config = dict(
    qk_norm=False,
    attn_scale=0.177,
    init_std_up=0.0238,
    init_std_down=0.0238,
    beta2=0.98,
    grad_clip=1.0,
)
Below are experts of layer 8 (counted from 0) of a mixture-of-experts language model. Rows are named router (the router's row for the expert) and show model dimensions 168-223. Each number is 500 + 40 x the weight over its row's rms, rounded and kept within 0 to 999. Numbers have three digits each.
Before each expert's rows: a language model's description of what the expert responds to. This comes from a sample of Wikipedia text that the model never trained on.

# expert 40
Nationality and group adjectives
router:443548479566533518505558488498418521535425518462501471492462497530527493519473497503435482541482537494482502505525492531494464533451504537461492507481508496553497413510

# expert 33
Digits in codes and dates
router:525485613555520467468420498519461426506512511466483496456602517578487486406483537475545554480540463460513476534495527438490506450368455417506536517502483451483498542519

# expert 28
Line breaks, headings
router:510497496455490502536470492481582487458490522525515530498572439408458550484534517451514429469477543538474553515508382491521485486499529631491536497461490584464566486505

# expert 34
Acronym letters, codes
router:546495517552558520519525428564467529473554514540525519436589516503438480489505521479545570501541370547534541535562485510496512477538537457501467428474565464597489565517

# expert 55
Table column separators
router:479501537522539473511451568522472517533509562527474514467547480520531457509512430478560493510504484551511555493460519505518522548518493571508504517513508447440470528526

# expert 24
Contest outcome prepositions
router:537480512501485457507462483601525483465512491445561484498478583456524421563527529524542514529437522518528453462456548432510454497502513523468554461537552559496450463522

# expert 48
Place names
router:423541473523523441495501480507463516525505535514538498573550567554442496445522488453526418462484506521448500552507550520492496478500529542516518441565451501480520558461

# expert 10
Non-Latin script, name pieces
router:505457502547527470531422498462499500554455507615472462521635482571448517484552506459535510496506553534478489506458427536510462532534497515476516504467544404461498460520

# expert 16
Partitive and rank of
router:519415477464505484474450515494474509497450452527451458512491532472551504479484501486512542517415477484488470493476567485465498429539530490554407505522473516508488562571

# expert 23
Table cells, list dashes
router:553559503478504467500459475515478444484463524565535465485544483540470516459516526455558550507464540507527502578422513497454425456511470509502508580541593466472488530552

# expert 38
Mid-word consonant pieces
router:562544505545432472480504532496525483558533480521497568521629499559518556564497533551477478424455540507500544482505461517471496523444469553537493512515543541526511533483

# expert 37
Prose articles and pronouns
router:453524467431511503549547511513497516489505563535541493421451510617550497499476494514525488524458442434512517453449510491484514526466528450550508520508470466554474580593

# expert 41
Negation and evaluative modifiers
router:514499538491551588488521515449517451523459549497458436407440530497518476512492520502406447551481463513478498509444506519602462497495429453484491508524517519454492527512

# expert 1
Use/acquisition verbs, table cells
router:542462513535565477506441536577539413547542509561607512516550490596506463503504518469547519433530508497468433553433517534494470522501553461490498504492521519465549541500

# expert 63
Country and place nouns
router:472601520498454464501550548489479555512582544439461545487438519519488491521518476457538478490444522448421551540508574480428461513536531501528485460500460513553469444498

# expert 59
Competition event nouns
router:549485557468525475484458547485407495514488477486524414574498495571469457562484544553420487526518574531568508450423496516454515518464466442486499459463499534424501485483

# expert 35
As, with, possessives
router:572447543516415509400551471501509496511535504445522506551431528469508523556524549518472613442470469465493516452398536446562542502560523499513463529530484440495484537484

# expert 49
Biography section headers
router:470476482463522571520474448510564518525486465496544536498570530429475514462473531469429353469508529517491483464523399541511543489477558553479491509548432518491543484520

# expert 42
Name-initial fragments
router:480543508503464489458505488483476557472561514522467500521517504451459541536456432458500499491521458486480518536542530499496507523586522559445429479453478438496472507500

# expert 61
Digits in statistics
router:543483564503432495467489551524448491512441476608548519449625519535514507399447491520565542529515541492492524473501497497469524486547479522515406533499492511566538510558

# expert 45
Role and attribute nouns
router:512463482514478499478457494569442475499558574459535452433486483476425468474507441523500444526548540517544508459464426455448479514469524489432568566487556533444546529484

# expert 47
Infobox labels, dates
router:439559537552499461535523511419495500483523456457453532476526516462517491482563500480522460472572492522535550577555513502504520570463556475523483481508475554497507505497

# expert 22
Mid-word fragments, dates
router:468469469513531487549499517488532500502493512495518512502674528496472532407526509499529547497539494466534476497511501538388491473439500540479501533493466501537532483493

# expert 51
Name fragments after prefixes
router:448496479514514566499483522467511572503522474519511472504617559433478519491508499468386389442445502568520493475459479594451501465499455556525467414528491507461490522452

# expert 20
List bullets, table pipes
router:530565582541509456477570582470551447534475565487456503508486562511499485526533415463564503509428562444534469546487539482475552530461554559484528525445560483471594492541

# expert 58
Abstract nouns in idioms
router:507456528473541489479483525452481561527502571484492493437457522558477474516504569512403461491498512528527512519539436458561533479438524457474533502511479543525499575464

# expert 27
Line breaks and word fragments
router:398424430520558550478496451561548487500522497546486494481642475510453493512469513426524515515501497531479543551589489477504518439522534489440534537511457482496540570591

# expert 43
Name-internal words and pieces
router:484551437506560507477555485442486536535547484539494551558532504480498459503472498542555514496474520483526470482479484549474488551487505435471553505465521425552499480519

# expert 52
Authorship and release words
router:460553475435511520442502555528482482547576592511495464493447454498542522514508507507540518447481458453463491494548517513544441507517486469434388485424390462447457538503

# expert 30
Numbers in data
router:486557562459531496544467542444479437445523532472487556480488534546421509480459540434541567503531550516515472525460520429475531516526457480466444419461444486517467484468

# expert 21
Units and quantity nouns
router:456532529450517542431499525584424522422534466469491476549518528537461524489529534497482576551537474510475546501528554449424526557530562465565510456469501497501529483538

# expert 62
Census and clause openers
router:509436498484522555481489477502537500470525406547460568524473455524446563502464541463532538484503481525531533446421434480491493557586527449492508563529436543519487463530

# expert 19
East Asian name syllables
router:467534454527484573495526454452481569453468555576514499566579428487506468507552520537516499440420503555446462517513550495490519530554489456506574495545528453443485504500

# expert 46
Table header words
router:526441594431524490468513513447489499498511451534500457486607475508469426524525514435538478552540560512554566506546426482582494565490531494464497518517514518486513510474

# expert 50
Word-ending noun pieces
router:530518469509515582474511514519471465511490476474531470491522465469482504514505507478346388523482496534522496430495433514568506459483507495491475459523505526533492511573

# expert 0
Scalar adjectives
router:440521510519596524587561449555442477559469517484393508425480502588461444508493538495477567517471500485476516512488493478521529545438412525461522515514559556463553547446

# expert 4
Function words in titles
router:485482508569500446504543547511524436477444493462492467522475474531575592526507552429573483444464434540511474516605542503504444506468542531470508551474519470478420491554

# expert 14
Line breaks and hyphens
router:501447473457492554540443463502540489501474522541483492466570468449436474529472472424472524447509511516488521517570455555525545503452455523561521502478497483527512583497

# expert 7
Institutional name words
router:440480473487525552550467491517546503552479511526509537498534475481484497477408543547453436458511522524477478442482399464555511551500512507537487454445458454517510438516

# expert 15
Title and name nouns
router:506539479424594507455500501497454583487566562483476520505524532457440497541464466478565527470555541487481481471509473479559507502494451442554491451467461439471465458524

# expert 60
Conjunctions and copulas
router:445521520471504536505549517473538483468453474518442424511453453439578542502432471516374451491471520449511477444502474533590500536473508476471494563529460555502436505572

# expert 32
Infobox and table numbers
router:467492507464493466560517567589469476570502508563527467438615468534460500398517511457552470517505536487480538519451471468490511485448466484517489469508499494434504480527

# expert 39
Dates and years
router:466542588555566509526478539481535509520501491517519562535544544484486485452579520493469424507504503483502502524550497569519535527511444456559448427543417506440493422427

# expert 53
Sports and profession nouns
router:502555489497437441513531492565494409534466490526495501483510552495430485544470524507521454505485565512522469468539525514447460450556535495522537536509493426547518479489

# expert 8
Event prepositions, ship losses
router:545465480450486527487425466542569476530489534433505493584439503583535507536472460480441608535499475528538481517400517459487476482420476474541583481566524569544523523517

# expert 17
Predicate adjectives, participles
router:550478512500485474538511478527436475502465500497497459479464486557467460471398478521326474555475480489516550483475508544560505578442477535498500529527549509542510480532

# expert 29
Clause-opening pronouns, connectives
router:539432451496503475509430475478579530495533512585530534576461553509566526533460495541406496463534518500534464447492516529503499509548586547508540481543458431498463438504

# expert 44
Elections and politics
router:552481482582477484571539552485546441533558438465475473501440544611505482493451517476563491521517483573491465507487530410464441522540549500498516502503522486507531479505

# expert 3
Table cell numbers
router:505462576530535443436443570460461483499437503554518530553544545611445520521530518486545547433498560461500511509465511496432490474512468496484475461441530425424490499537

# expert 56
Foreign word fragments
router:412475519538545506482536524572499512472487473440509575480588498506469572514513452498460493550468506469464492405514494477543529492516446513492475516507398446463523487481

# expert 18
Sentence-ending punctuation
router:532518519532553467486492463476446418503518543438494488470538533462428544561504459509535491539523461464539488485513510442523487410454466453542479487531480515476454458477